python train.py --n_layer=9 --d_model=320 --experts_per_token=2 --router_score="sigmoid" --balance_bias=true --lr_router=0.00059 --vocab_size=2048 --norm_eps=1e-05 --grad_clip=2.0 --dataset="wikipedia_en"
Below are experts of layer 4 (counted from 0) of a mixture-of-experts language model. Rows are named router (the router's row for the expert) and show model dimensions 160-191. Each number is 500 + 50 x the weight over its row's rms, rounded and kept within 0 to 999. Numbers have three digits each.
After each expert's rows: "comes after" lists some tokens at least twice as common just before its tokens as in all text. This comes from a sample of Wikipedia text that the model never trained on. Tokens count by the router's weight.

# expert 5
router:511546511512588544491504430527535476505407452606524463493460423510474503544504478521568593550425
comes after: "ed", "s", "ing", "ated", "ation", "ted"

# expert 21
router:540585494542467475470488442504617370473466436508559529442511482483481443505459501515534524469479
comes after: " (", "\n", "-", " |", " \"", "S"

# expert 24
router:492511491458495520531578457481479437503500549445549465455463448503459428474463459466520441480479
comes after: ",", " of", " in", " to", " on", "ed"

# expert 28
router:522580455485494478574561518563422428552447483595483499506523459536417549456438475443542529559447
comes after: "\n", " |", " the", " a", " and", "|"

# expert 13
router:508635524544527435492571503499487467491504515468449386550546422518484437560548497473459575534441
comes after: " 19", " 18", " the", " (19", "20", " United"

# expert 20
router:463550485510595475504514511551539409454457416589364501506487545495423480511444441519428552488423
comes after: "\n", ".", " |", ")", "==", "==="

# expert 30
router:521596484456538482560566396495476475501480455616397510562513499448379514573483469544442559537509
comes after: " |", ".", "–", " (", ":", "|"

# expert 8
router:499562374504522503520472499427508446487445445575480500436478421533478528473549415547505480457450
comes after: "-", " |", ",", " the", ":", "|"

# expert 19
router:561563504453567535523536350505481516550454526628527463496443485460473476486463480489474583560473
comes after: "-", " the", ",", " of", ":", " and"

# expert 0
router:481546425504514468531517446512549486536435464526356509500466384520441416504483475516490494514453
comes after: "\n", ")", " 0", " ", " —", "%"

# expert 16
router:445583498488443520534577449462510483524536481626453507494471500541488379526538435490422517576481
comes after: " ", " S", " f", " p", " co", " T"

# expert 29
router:531495434488463404544509477479557449489421432653474436492508496518404503546483535492423473505498
comes after: " is", " was", " the", " a", " and", ","